From a checkpoint of a small mixture-of-experts model trained on Wikipedia.
Size: width 128, vocabulary 14450.
Training: a variant of Muon for the experts, 293M tokens, 4471 steps.
Below are experts of layer 4 (counted from 0) of a mixture-of-experts language model. Rows are named up (a neuron's input weights, with its number), down (a neuron's output weights, with its number) and show model dimensions 0-127. Each number is 128 + 32 x the weight over its row's rms, rounded and kept within 0 to 255.
Before each expert's rows: "comes before" lists some tokens at least twice as common just after its tokens as in all text; "gets" lists some tokens that make up at least twice as much of what it gets as of all text. This comes from a sample of Wikipedia text that the model never trained on. Tokens count by the router's weight.

# expert 1
comes before: ",", " of", " and", " to", " in", " with"
gets: "ing", "ed", "s", " of", " with", "ers"
up58 [ 97  82 113 164 111 159  81 115 109 144 147 115  78  93 169  85  95 145 145 165 114  91 127 179  52 104 164  96 187 141 140 187 114 159 144  63  94 150 130 175 185 105 141 158 114 125 131 112 167 107 177 144  97 170 136 125 122  83 143 165 168 129 110 130  87 183 106 101 140 118 137 108 111  90 154 143 126 121 150 138 158 130 141 148 127  87 130  89  96 106 143 123 113 167  99 145 178  95 158 124 134  86 152 142 105 175 103 124 178 133 177 181 229 160 101 139  93 157  82 126 142 154  66 132 136 117 109 194]
down58 [127 114 100 146  93 102 108  90 121 125 146 126 121  87 136 103 172 166 140 185 169  58 123 146 167 119 146 188 147 158 132 126 133 105  93 115  89 173 117 122 143 104 128 217  94 102 146 130 202 129  83 113 149 153 154 114  83  73 117 153 166 143  85 139  71 193 152  94 142 194 154 127 169 138 189 121 108 146 162 179 116 109 146 159 174 150 108 102 180 114 177 161 144 162 139 125 113 116 149 140 122  97 136 131 131 149 152 108 131 154 111 139 229 191  97 150 158 159 143 144  76  95 133  96 144 121 155 157]
up59 [153  88 128 142 101 195 148  74  97 149  71 121 130 151 149 176 134 123 182  87 120 146 179  68  83  58 136  76 146 132 115 133 165  53 185 173 115 119 120 109 144 138 101 123  65  93 130 134 160  94 114 148 108 130 135 146 229  64 169 144 113 163 100 117 165 135 150 107 153 127 142 199 154 151 107 159 122  63 100 123 120 115 119  99 151 112 115 107  90 171 101 137 102 118  91  93  57 167 140 118 119 145 140 144 131 105  97 136 103 164  93  98  99  95 134 103 100 171 143 147 109  94 107 135  99 143  98 151]
down59 [186 170 100 148 153 102 150  95 141 116 127  89 155 120 139 124 129 118 189 113 131 139 163 133 117 139 110 166 146 111 133 115 152 176 136 115 172 131 158 181  71 101 153 128 117 144 153 133 156 111 129  70 211 211 161  95 168 138  92 112  55 110 126  92 149  95 108 163 150 150  70  84 121 127 140 127  89 133  97 148 136  56 199 172 136 106 117 148 141  49 136 116 125 124 167 133 106 106 151 154 153 118 137 122 109  87 184 171 117 123 142 148 156 146 138 142  68 176 139  62 130 141 103  66 100 130 168 173]
up60 [ 90  92 152 160  86 108  45 109 160 138 155 120 112 100 134 161 111 154 128 107 194 102 134  97  82 173  71 180  89 171 159 114  80  85 129 150  85 124 141 119  90 126 156 105 134  48 109 107  98 128 155 191 148 125 162  65 128 130 113 133  83 150 129  91  84  99 164 138 163 125 109 127 174  79 106 131 154  99 131 117  93 132  99 176 110 127 146 103 134 112 198 139  88 134 157 105 114 148 153 120 165  50 116 150  79 108 122 155 152 177 159 133 149 117 122  95 127 147 172 112 116 184  65 119 145 110 175 166]
down60 [ 98 105 121  99 117  72 175 217  87 121 105 180 167 129 111  76 166 125 111 131  78 157 112  76 141 116 130 130  67 158 153 117 150 121 118 100  92 142 129 136 153 159 112 132 133 155 126  76  31  72 129 125 106 114 134 146 142 147 155 129 122 135 107 136 164 146 141  88 145 202 150 142  87 150 112 184 125 169 129 101 146  70 109 148  50 172 101  67 103  72 144 121 136 116  75 114  88 110  92 164 101 173 106 145 135 137 141  65 113 131 156 106 121  89  94 120 114  99 100 153 134  94 172 156 141 119 181 138]
up61 [163 163  52 114 104 126 148  65 125  94 111 126 164 109  67 102 108 101  80 104 130 105  98 130 107 118  60  89  81  64 145 131  24 143 118 157 162 139 105 130 100 166  93 141 121  71 127 179 116 137  67 154 110 118 149  88 168 137  82 135 175 115 170 122 106 113 133 146  75 143 149 140 134 101 147 102 133  76 109 122  87 118 153 203  95 129 149 189  74 142 118 164 116 145 113 143  95 156 155  91 105 151 148 114 170 171 110 132 168 145 110 147 135 104 115 171 141 111 177 150 118 149 167  90 100 105 105 168]
down61 [120  97 121  98 146 159 158 156 168 151 139 155 186 166 174 126 102 151 101 159 137 168  69  92 124 134 194 128 126 108 107 104 152 148  83 126  59 147 113 176 113 123 134 162  87 171  90 160 135 110 133 110 133  67 131 127 148 133 128 129  88 144 151 125 106  71 171 140  82 183 136 146 132 102 133 156  93 175 122 149 162 138 181 119 126 109 177 204  85 161 127 208 170 128  43 114 132 126 102 112  96 110 145 116 143  80 162 101 146 143 118 181 186  94 141 163 142 152 162 176 108 105  95 143 137 155  64 142]
up62 [ 99 145 135  88 127 139 183 131 146 111 150 122 130 153  57 141 178 127 116 188 133 102 207 111 170  77 153 164 165  80  98 156 136  68 135 139 112  99 106 105 149 123 152 103  99  95 107 163  98 133 134 128  75 138 153 135 131 102 184 140 138 147 131 173  59 112  89  86 139 115 131 163  50 118 168 100 123  83 162  91 159 121 142 176 139 177  88 110 127  89  85 163 132 157 143 126 131 122 154  79  91 124  91 182 136 114 128 137 149 102 147 114 140  69 178 147 182  69 123 134 163 140 155  90  89 120 189  82]
down62 [125 152 144 157 123 146 166 130 129 123 193 153 197 143 144 134 127 106 122 117  94 141 103 100 107 135 167 102 117 122 147 132 110 125 144 102 152 114 136 143  79  72  67 114 128 161  51 205 124 123 127 159 115 104 156 164 104  88 134 130 165 147 114  58 103  76 142 126 175  71 141 124 192  87 135  99 117 168 191 113 139 152 157 135 120 157  79  80 110  92 133 193 161 151 145 117 167 147 105 117 181 105 164 180 128  82  92  98  89  62 103 102  79 143 155  65 154  89  97 115 167 141  98 146 149 154  99 132]
up63 [199  89 117 109 150  85  97  54 124 162 148 167  49 137  95 158 134 147 131 188 124 137 147 131  54 145 111  43 117 156 131 124 115 154 193 116 102  77 142 114 146 150 124 176  88 108 135 172 123 102 148 141 103  83  85 141 149 118  87 142 138 136 163  90  97 125 107 125 145 152 131 132 154  78 153 110 126 145 107 113 157  93 115 129 217  94 127 158 148 155 123 141  93 184  73  98  98 140 154  86 119 157  83  90  91 146  63 119 197 131 128 134 155 132 133  92 173 106 142  87 120 111 109  96  99 109 108 154]
down63 [125 194 177 112 187 101 123 132 124 169 115 180 113 121 151 113 101 114 120 153 120  94 140  99 116 152 103 173 103 101 155  92 175 148 114 122 149 147 120 126 140 122 119 114  69 157 148 175 137  96 171  14  79 124 165  56 141 131  94  83 144 165 101  79 159 123 113 103 114 112 153 105  99 125 137 120 170  88 144 191 100  80 144 160  89  76 135 144  93 131  86 147 120 145 112 148 127 121  86 141 148 154  90 110 138 179 185 106 103 146 104 120 146 100 123  84 218 125 103  96 142  88  89 114 103 120  70 103]
up64 [149 148 187  96  99 144 162 191 162 149 127 160 109  96 114  92 137 200 100 148 125  83 146 200 104 109 163 186 212 136 122 172 159 173 149 127 179 151 135 175 143 123 119 126 101 101 157 163 115 114 103 115 160 141 148 119 159 156 180 190 165  98 126  80 138 132 105 170 135 157  96  98 124  64 136 135 196 146 145 112 164 125 127  94 100  88 106 152 151 151 153 202  93 143 165 161 166 128 119 131 128 103 130 163 129 135  86 162 129 118 176  80 135 145 120 194 131  90 116 124 127 179 111 124 158 107 163  79]
down64 [ 96 156 150 206  18 121  93 128 196 131 157 145 139 106 116 147  99 155 121 118 112  79 193 202 112 122 176  73 144 181  80 103 115 153 178 123  91 126 144 106 134  80 129  86 102 129  81 139 120 216 151 118 138  79 148 147 141  89 115 171 141 133 154  94 101 113  90 111 135 157  56 107  93 146 142 131 151  67  81 165 132 158 138 136 147 121 154 134 112 101 114 106 135 127  62  96 116 162 132 141 189 132 148 132 122 158 103 158 141 141 144 168 116 124 106 125 113 115 134 151  72 149 144 107 139 150  82 131]
up65 [138 130 172 104 157 134  87 135 125 121 123 149  73 126 129  99 137 122 165 133 148 160 133  31  64 110 134  93 148 105 121 119  79  84 133 133 190  89 124 106 101 177  69 103 126 182 119 100 129 118 114 108 104 139  85 158 176 109 136 122 146 168 166 165 107 110 116 101  66 133 145  65 120 138 170 131  63  95  80 121  93 118 119 159 165 159 162  82 127 150 128 190 163  77 152  79 112 124 121 105 162 194 155 110  93  79 167 110 163 148  87 185 109  98 120 109  92 164 120 154  94 128  93 143 108  79 159 110]
down65 [138 157 127 108  80  90 124 151 128 166 162 144 108 102  41 135 165  96 147 115  67 172  83  98 110 156  87 105 151 126 136  88 115  99 140 147 110 114  91 158 155 115 111 144 162 163 135 103 138 130 150 124 170  59 157 137 128 101 128 175 178  74 156 133 174 138 182 149  91 124  97 140 149 156 131 134 174 164  96 161 165  62 148  94 128 178 177 135 150  61 164 166 115 154 110 100 140 157 126 105 148  73 163 179 126 140 166 201 150 146 145 184 105 104 176 120 139 112 152  89 105 114  65 140 156 115  83 150]

# expert 2
comes before: "-", "|", " a", " first", " an", " well"
gets: "\n", ":", " the", " a", " as", " an"
up58 [ 94 120 106 170 121 131  75 121 151 145 166 115  51 136 127 157 156 144 100 188 114  75 113 134 133 136  15 125 147 141 161 122  66 155 115 124 133 108  78 138 169  86 117 166 143 131 144 147 127 127 154 123 170 147 145  85 134  77 188 110 124 166  67 155 129 127 139 128 178 147  66 109 118  53 143  92 151 100 148 104 142 114  99 147 180 102 130 113 112 104 141 108  86 134 137 133 185 124 137 128 126 163 132 168 182 138 141 195 119 145 128 165 201 132  52 100 121 141 110 165 130 115 148  59 140 103 141 153]
down58 [149 131 115 112 113 125 150  80 148 131 126  95 165 153 149 111 130 117 162 148  79 112 175 117  41 163 152 154 148 140 126 102 126 148  69  86 164  96 187  98 157 127 177 195  92  82  74 128 174 166 159 105 127  76 107  89 132 122 148 165 127  97 123 161 153 131 155 130 135 188 152 117 146 143 136 114 140 166  70 154 119 102 137 151 163  96 167 141 171 147 180 125 109 120 114 147 158 116 183 195 136 159 126  61 164 108 196 116 150 186  69 118 132 106  95  71 142 161 109 118 148 138  93 144  87  90 160 159]
up59 [164  49 147 152 114 118  70 120 150 181 117 128 167 126 102 126 122 120 111 145 151 142 153  86 119  88 108 166 140 156 112 196 175 151  82 172 193 112 143  69  89 137 150 128 136 111 199 105 118 109 109 139 132 149 142 171 134  84 138 104  77 120 137 139 173 114 128 159 149 147 106 110 112 143  87 137  73  70 118 132  76 149  90 172 126 101 121 161 113  98 143  97 168  58 193 130  97 134 147  72 155 127 165 162 213 159 168 153  76 158 106 171 169 128 141 111  73  90 120 109 112 110 143 106 113 110 116 125]
down59 [ 99 132 175  51 137  96 141 123 178  68 198 112 134  65 127 181 146  99 169 116 119 184 120 130 160 148 118 188 115  89 129 104  64 150 166 128 110 113 163 182  88 192 167 135 168 152 162 113 145 112  75  88 120 156 127  98 188 121 131 134 117  87 151 133 167 107 115 117 186 119 143 101 137 113 116 131 125 109  97 136 120 127 132 171 121 130 134 130  82  94  83 152 129 117 131 123  80 140 148 112 159 108 104  52  94 135 111 111 123  64 148  74  91 130 109  72  82 173 130 131 119 125  59  98 151 133 149 182]
up60 [162  68 143 165  91  57  74 111 115 141 138 131 126  78 111 183 151 104 168 158 158  50 137 131 116 128 102 159 137 141 145 123  98 149 182 192  91 122  81 110 140 134 125 206 105  95 139 132 175 176 142 173 127 147 155 107 144 114  76 129 126 140 158 127  87 111 151  84 169 130 137 206 157  96  76 117 112  58 131 170 130 181 141 164 115 157 120 156 137 135 216 143  85 166 161 151 124  98 114 130 166  83 111 130 111 162 116 131 169 135 179 118 152 122 112 114 169 120 158 111  99 161 121 121 125 174 147 106]
down60 [107 191  61 104 162 119 158 155  46 180 133 127 126 148 125 105 155 157 153 110  57 160  87 113 177 103 133  97 140 105 163 173 100 129 138 111 189 225 145 168 139  71 119 156 136 114 139 181 104  84 151 105 181  75 114 160 177 137 107 135 183  44 145 162 135 104  80 138 113 158 145 102 130 103 104 121 152 126 133 111  76 131 172 150 118 150 122  73 156 135 126  89  96 157 129  85  84 125 151 122  89 139  91 156 141 149 154 158 115 145  81 117 124 143 143 141 132 118 110 170 102 102  91 145 162 109 147 150]
up61 [154 170 111  77  98 129  98 122 175 109 155 123 156 136  85 162 113 136  72 182 190  68 212  99 126 132 154  99  75 133  98 135  68 166  71 174 153 148  93  88  47 152 117  80 120 203 111  85 110  87  70 176 100 167 115 102 127 160 115 138 141 120 144 125 125 112 168 126  99 166 123 111 104  90 179 125 169 149 128 197 109 167 139 128 129 121 125 122 118 184 120 103  87 130 163 142 104 125 162 102 169 172  85 121 131 140 107 108 149 143 154 163 146 105 151 144 126 108 151 110 133 115 152 104 143  86 178 116]
down61 [168 147 107 105 140 105  84 160 139 111 140 125 119 111 185 133 153 149 131 181 114 110  86  76 150 151 193 162  68  98 157  88 141 148 144 145 199 110 126 141 144 136 166 131 169 156 138 155 125 104 125 154 100  77 151 137 116 130 145 182 132  96 138 101 138 152 147 143  54 161 130 161 124 101 191 142 182 179  63 127 140 154 180 138 151 172 143 202  94 196  69 118 128  71 109 181 110 128 123 101 185 131  97 153  93 158 114 111 163 105 128 163 120 169 166 117  78 102 143 125 149 111 106 170 139 121  75 147]
up62 [107 113 133 186 115 127 135 147 119 132  88  84 104 171 123 217 116  95 147 168  87 133 157 136  75 159 145 100 110 138 139 150 167  90 160 150 142 126 113 129 114 114 154 179 127 111 159 130  85 112 126  91  89 144 152 125 100 114 150 141 201  75 131 136 107 149 148  68 119 179 160 168  57 136 131 156 150 106  93 139 222 124 150 152 155  49 119 122 146 172 140 130 143 136 106 127  83 144 123 142 111 197 148 157 134 131 150 132 140 161 107 102 123 108  82 146 152  60  78 110 149  63 133 150 214  98 110 114]
down62 [176 129 118 119 157 162 144 121 158 119 130 152 158 133 109  86 178 138 103  88 109 121 122  50  88 127 143 170 120 149 217 169 122  99 122 141 107 127  77 100 112  94 101 131 114 109  77 176 166 149 119  81 125 172  78 155 111 144 158 150 159 117 119 168 145  98 152 122 132 116  93 114 102 175 129 110 143 134 135 134 122 116  84  74 126 157  73  77  84 187 101 147 130 168 190 160 154 153 145 164 111 138 129 131 137 144 146 140  78 105 119 166 111 133 148 109 195  59 128 148 119 126  63 214  66 172  92 134]
up63 [125 107 104 130 123 167  84  99 161 165 137 162 157  33 124 117 141 129 139 147 143 113 144 105 114 116 131 143 147 121 110  82 136 107 178 139 154 102 136 134 140 196 192 161  96  90 130 127 103  74 155 179 146 105 146 132 136  91 101 190 194 141 120  89 133 102 100 143 159 155 152 159 142 103 138  69 111 103 146 132 162 132 140 126  75 142 111 129 100 150 154  83 157 154  66  82 133 136 172  61 115 101  96  77 111 108 126 111 218 160  32 119 147 152 121 125 130 154 195 180 118  91 133 139 136 156 101 139]
down63 [144 143 138  92 107  85 121 108 121 107 100 136 132 145 125 154 106 130  89 131 143 174  97  68 108 101  97 119  99 128 117 160 129 116 159 137 106 148 164 135 120 135 204 114 140 160 147 142  84 122 186  89  87  57 185 165 125 133  52 104 134 138 103  87 164 173 184 110 196 141 145 169 133 119 110  86 173 163  82  91  82  91  91 158 105 137 188 116 119 121 136 106 148 156 119 107 159 101 229 118 159 118 111  95 107 122 146  91 153 177  59 169 135 158 111 123 135  96 123 121 187  94  98 167  87 134 109 107]
up64 [141  88 108 121 100 177 189 122 143 135 139 139 123  65  74 138 160 132  80 133 159  92 128 221 141 118 155 170 177  72 123 185 100 165 110  86  77 107 156 148 159 113 146 154  94 108 147 154 155  72 144 148 137 127 107 117 114 157 172 167 173 119 104 157  79 117 163 134 143  85  85 135  87  63 104 137 166  94 137 116 141 155 150 103 124 125 150 108 100 127 175 191 132 144 146 165 158 129 122 102 134 128 126 137 110 142  97 199 151  70 113 126 117 119 122 153 106  93 153 141 144 216 168 123 207 112 156 117]
down64 [178  60 130 123  64 137 112 131 196 137 100  86  86 145  78  52 155 162 209  86  95 155  94 143  73 109 151 114 115 131 110 125 149 159 108 127 130 130 112 156 172 110 131  79 151 148 116 138 143 198 223 135 123  91 169 160 151 143  89 159 130 137 150  79 136  87 107 123 112 118  85 185 146 178  83 171 125 112 129 130 124  90 109  76 155 116  92 102 138 112 130  83 147 151 142 145 104 141 135 151 121 123 123 128 114 170  79 139 121 138 107 112 131 106 142 199 162 142 126 182 136 193 164 111 127  92 156 122]
up65 [135 126 101  99 109 107  76 166 118 133  77 103 170  88 137 159 135 139 119 173 180 112 149 123  73 139 171 157 137 122 161 162  81  83  94 138 149 172 165 125 108 132 135 167 112 148 117 125 109 128  75 100 121 172 103  67  98 138 153 135 218  84 146  70  99 140 182 175  90 145 100 143 137 113 108 116 115  85 151 116 111  82 107 143 132 148 169 116 131 131 168 191  69 168 100  97 125 129  94 143  90 183 150 141  86 156  95 130 101 133 109 169 196 121 134  95 138  94  92  96 121  39  93 148 175 126 154 114]
down65 [145 185 156 136 114 157  98 116 161 162 159 144 146 150  80 136 144 113 160 163  87 137 114  86 117 109 166 118 135 119 115 113  88 136 128 132  81  81 114 103 158  21 157 182 175 141 136 178 111 187 133  81 157 158  87 158  98  43 144 168 174 137 126 161  93 113  85  95 101  92 115 146 130 159 129 125 128 175 136 135 131  70 117 164 121 121 136  88 128 109 195 114 146 113 159 127  78 160 112 182 176  91 176 132 165 125 101 152 130 144 131 120 132 121  92 105 214 138 132 109 152 133 124 107 155 145  46 128]

# expert 6
comes before: "20", "19", "18", "1", "2", "10"
gets: " ", ",", " and", ")", "'s", " in"
up87 [159 135 113  81 115 147 134 138 152  78 136 166 140 158 157 164 128 130  79  98 150 155 124 123 150 155 174 109 175  82 116 124  79  98 124 125 175 181 132 157 143 143 123 123 138 130 156  83  89 189 105 131  90 139 157 159 111  84 123 112 104  80 106 162 152 154 217 104 130 161  86 123 126 104 156  76 126  98  85 125 163 137 124 137  82 165 136  89 118 132 141 146  91 106 105 191  91 162 101  98 160 108   0 157 103 101 149 131 161 136  81 140 160 107 130 152 174 128  97 150 114  80 105 121 116 124 182 162]
down87 [ 96 164 132 129 113 130 180 132 126 178 182 137 113 107 126 161 150  84  78 115  96 146 151 120 105 162 145 149 167 109 124 115 114 145 132 118 143  92 108 154 140 132 114  97 149 222 208 138  96 151  58 121 111 141 170 140  79 150  78  91 141  62  98 120 145 131 154 119 132 142 132 106  99 116 118 118  97 169 128 139 126 143 132 212 169 145 146 129  99 158 153 134 161 133 119 139 167 146 120  92 115  93  68 137 183  89  75 163 123  81  92 123 131 189 123 104 166 116 197 125  76  84  51 140 129  92 145 182]
up88 [144 116 137 158 127  96  70  50  96 134  79 115 132 161 118 125 136 126  84 117 174  97 121 133 124 111 148 162 144 185 215 107 123  89  80 112 173  87 121 212 158 164  86 127 132 146 140  80 129  70 126 116 146 143  96 107 152 162  94  88 196 100 125 202 126 148 163 137 109  99 130 137 154 200 107  83 134 148  77 190  62 147 170 183 142 106 102 190 134  73 118 129 120 110 142 103  87 108 153 151 128 120 181 135 124 155 151 137 151 142  95  85 129 130  96 113  99  98 138 124 128 125 110 122 159 146 137 127]
down88 [140  94 199  36 134 134 126 178 126  82 112  87 110 176  77 133 109 124 163 115  78 133 135  95 174 138 164  77 142 130 129 118 147 171 144 184 107 113  83 132  72 108 145 162 145 142 106 154 137 108  72 129 140 101  91 172  50  76 173 130 109 146 143 105 126 173 177 137 118 121 142 102 185  53 124 108 108 130 103 116 145 144 127 100  73 159 138 149 131 123 104 159 124  63 108 133 171  51 161 139 132 158 134 141 132 107 142 142 172 160 212 162  90  98 116 123 128 120  98 119 149 130 129 150 158  94 104 142]
up89 [ 96  66 128 105 110  96 152 168  89 130 165 151  57 148 131 189 130 143  86 156 149 138  84 125 116  95 144 157 142  97 204 107 148 101 163  69  83  98 158 102  50 152 108 121  52 110 164 152 117 122 125 173 102 113 131  83 115 169 111 118 120  77  63 127  68 131 107 118 123 116  84 164 103 110 112 121 121  99 136 113 117 150 123  77  92 103 117  85 132  82 150  72 112 144 127  67 123  95 111 133  56 160 145 148  89 111  93  81 165 121 102 136  83 123 136 138 118 132  58 131 111 101 107  76 112 128 108 139]
down89 [133 155 177 126  92 104 129 125 107 135 159 187 155 151 117 178  95 134 122 148 118  82 151 126 162 124 129 157 112  82 128 148 201 137  64 112 169 127 107  89 189 137 148 126  69 178  84 122 186 197 150  71  89 113 140 138 105 134 113 149 176 128 122  72  91 141 108  96  68 130 140 146 126 109 194 100 156 150 124 167 148 173 155 133  57 164 129 116 136 182 135 124 133 159 153 104 147 112 132  97 106 163 113 125 184 100 104 179 111 184 107 192 141 139  66 122  81 171 131 106  82 122 110 126 113 123  90 136]
up90 [137  97 152 144  93 152 152 146  99 137 175 108 155 156 131 116 199 112 162 135 165 140 172 130 156  83  72   0  87  62 121 177 117  90 102  45 109 149 145 135 176 125 122 111 124 153 161 172  94  97 130  91 130 116 164 135 104 146 157 128  82 174 159 111 138 127  73 154 141 163 137 157 144 138 150 119 151 124 153  90 138 165 141  99 144 141  97 166  87 102 155 103 121 127 101 115 110  92 108 116  90 128 132 122 121 123 141 176 105 100  44  95 135 115 110 147 101 143 111 190 101 135 150  71  65 142  92 142]
down90 [107 144 171 137  69 150 159  91 159  95 101 163 202 192 180 102 109 169 146 128  92  83 146 157  95 138 124 116 156 130 147 142  32 159 144 184  99 154 142 165 115 138 137 163  97 165 106  95 122  85 162 162 132  77  86 126 151  51 140 104  99 124 194 126 152 171 116  91 142 160 116 180  87 133 137 115 105 128 142 140 208 116 106 156 129 185 152 124  89 136 166  73 136 161 124 115  80 125 129 119  84 111 111 123 167 163 169 121 120  88 102 131 129 103 141 129 185 147 158 118 137 114 120 139 105  79 118 174]
up91 [158 130 102 128 114  92 159 120 101  57 117 151 112 103 154 160  60 120 107 116  90 132 170  86  84 112  78 112 126 129 213  83 148 207 135  83 116 123 148 112  71 133 120  91 141  94 118 156 119 134 105 140 103 128  77 112 108  48 117 132 130 146 129 146 145  80 127 123  83 138 144  77 133  93 157  57 156  76 146 153 178 163  86 115  73 171 154 104 136 161 139 117 129 161 153  70 169  79 124 212 175 141  94 108 118 148  83 133 128 136 146 158 140 137 125 150 108 145 130  82 120 123 150 102 150 181 150 144]
down91 [113 122  99 136 130 123 168 107  56 145 134 126 110  96 131 150  89 112 118 119 154  79  80 160 145 113 135 114  63 154  86 101 122 124  94 130 165 147  88 207  91 158 151  86 121 112  87 176 154 142 125 148 106 139  91 174 112 173 130 134 141 150 131 120 174 146 159 100  84 134 124 172 132 144 214  80 111 145 131  96 103 131 134 122 166 112 150 128  88 147 141 138 136 116 139 129 172 132 147 175 120 181  82 102 127 101 209  88  43 114 156 105 164 120  80 146 135 122 147  88 219 149 114  99  58 157 128  88]
up92 [167 151 127 151 119  99 171 155 125  89 101 141  90 122 113 154 126  83  86  88 129 116  58 109  73 110 202 146  87  85 104  71 151  98 139  78 157 153 122 138 102 150 116 133  65  95 117  97 160  27  46 112 173 117  55 190 148  80 133 130 161 144 155 133 125 102 190  93  89 137 130 109 139 121 123 101  91 118  86 183 137 161 102 103 108 130  93 149 153 129 112 133 143 143 134  85 124 152 135 107 142 141  86 135  91 124 119 142 150 147 152  75 149 120 107 117 109 127  91  97 172 153 187 153 174 111  99 138]
down92 [134 150 201 166 126 161 153  93 141 150  78 157  99 136 119  71 142 142  95 112 105 109  84  87 143 153 149  74 221 105  87 125 135 169 166 115 157 157  93 124 113 125  89 119 110  68  92 114 125 100 192 102 166  87 112  73 123 116  93 144 138 125 160  88  87 160 143 116  54 124 133 139 144 137 153  70  84 109  86 106 177 132 149  82 181 104 105 115 180 146 122 104 140 129 117 179  69 126  66 129 123 136  96 170 136 179 112 115 152 144 162  97 128 129 116  90 102 127 134 129  80 123 104  69 133 102 156 174]
up93 [144 136 137 152 169  75 145 158 140 122 153 173 131 165 164 111 129 130 111 130 140 128 146 159 114 141 115  89 149  93  85 139 147 118 124  97 114 153 103  80 154 112 148 100 128  75 132 142 124  57 127 221  83 163  98  90  96 171 201 130  95  92 146 113 170 151 112 171 176  95 166 141 157 121 146 160 213  41 186 166 132 138 147 102 128 123 141 121  72 136 190 133  90  90 151 135 142  89 175 104 112 115 111 120 145 143 118 117 106  70 107 105 159 152 106 104 116  96 178 148 115 199 108 148 173 106 160 121]
down93 [152 180 183 140  98  75 130  98  98 136 142 159 145 116 138  41 162 217 122  61 168 122 139 150 209 110 124  66 112 148 143 116  89 143  51 109 117 189  90 120 125 140 130 149 108 101  82 132 130 125 106 183 122 144 159 141 156 146 111 140 113 143  99  64  48 156 134 160 125 130 132 145 113 157 125 118 139 139  96 101 129 162 100  89 112 161 144 136 128 141 108 144 129 167 126  94 168 136 175 160 125 129 105  83 120  84 131  97 142 122 127 170  89 125 100  57 123  87 174 101 168 152 145 132 161 126  60 111]
up94 [ 79 122 129 161 139 133 149 125  91 121 124 162 130 153 134 143 169 164  36 180 142 153  99 135 109 140 143 114 135 131 141 134 141 151 141 146 107 101 114 160 141 145 142 188 137 117 113 117 129  38 144 188 203 107 127 112 118 116 115 177  98 164 144 141 101 121 141  92 121 184 136 133 113 126 201  69 150 104 117 155  86 171 143 187 123 146 108 105 207 106 113 147 123  93  74 116 138 162 134  89 117 146 129 146 100 175  63  75 147  99 100 114 122 107 183  56 161 160 115 132 174  91 123 134  79 159 124  64]
down94 [113 142 140 155 125 107 139 120 166 141 171 106 157 110 169 166 150 134 158 106  85  80 156 176 133 132 143 173  83 125 104  73 144 134 119 115 146 162 124 152 131 120 151 139 107 139 151 158  87 156 160  47  98 100  98  91 128 163 156 145 150 135 158 140 149 145 117 123  70 100  87 111 217 176  83 117 143 207 186 152 111  61 169 168 174 107 117 155 151 144  84 112 123 109  98 186 192 117 122 129 105  97 207  91 123 120 134 140  85  81 132 180 133 107 175 141 165  80 134 100 103 128 166 114 157 110 127 107]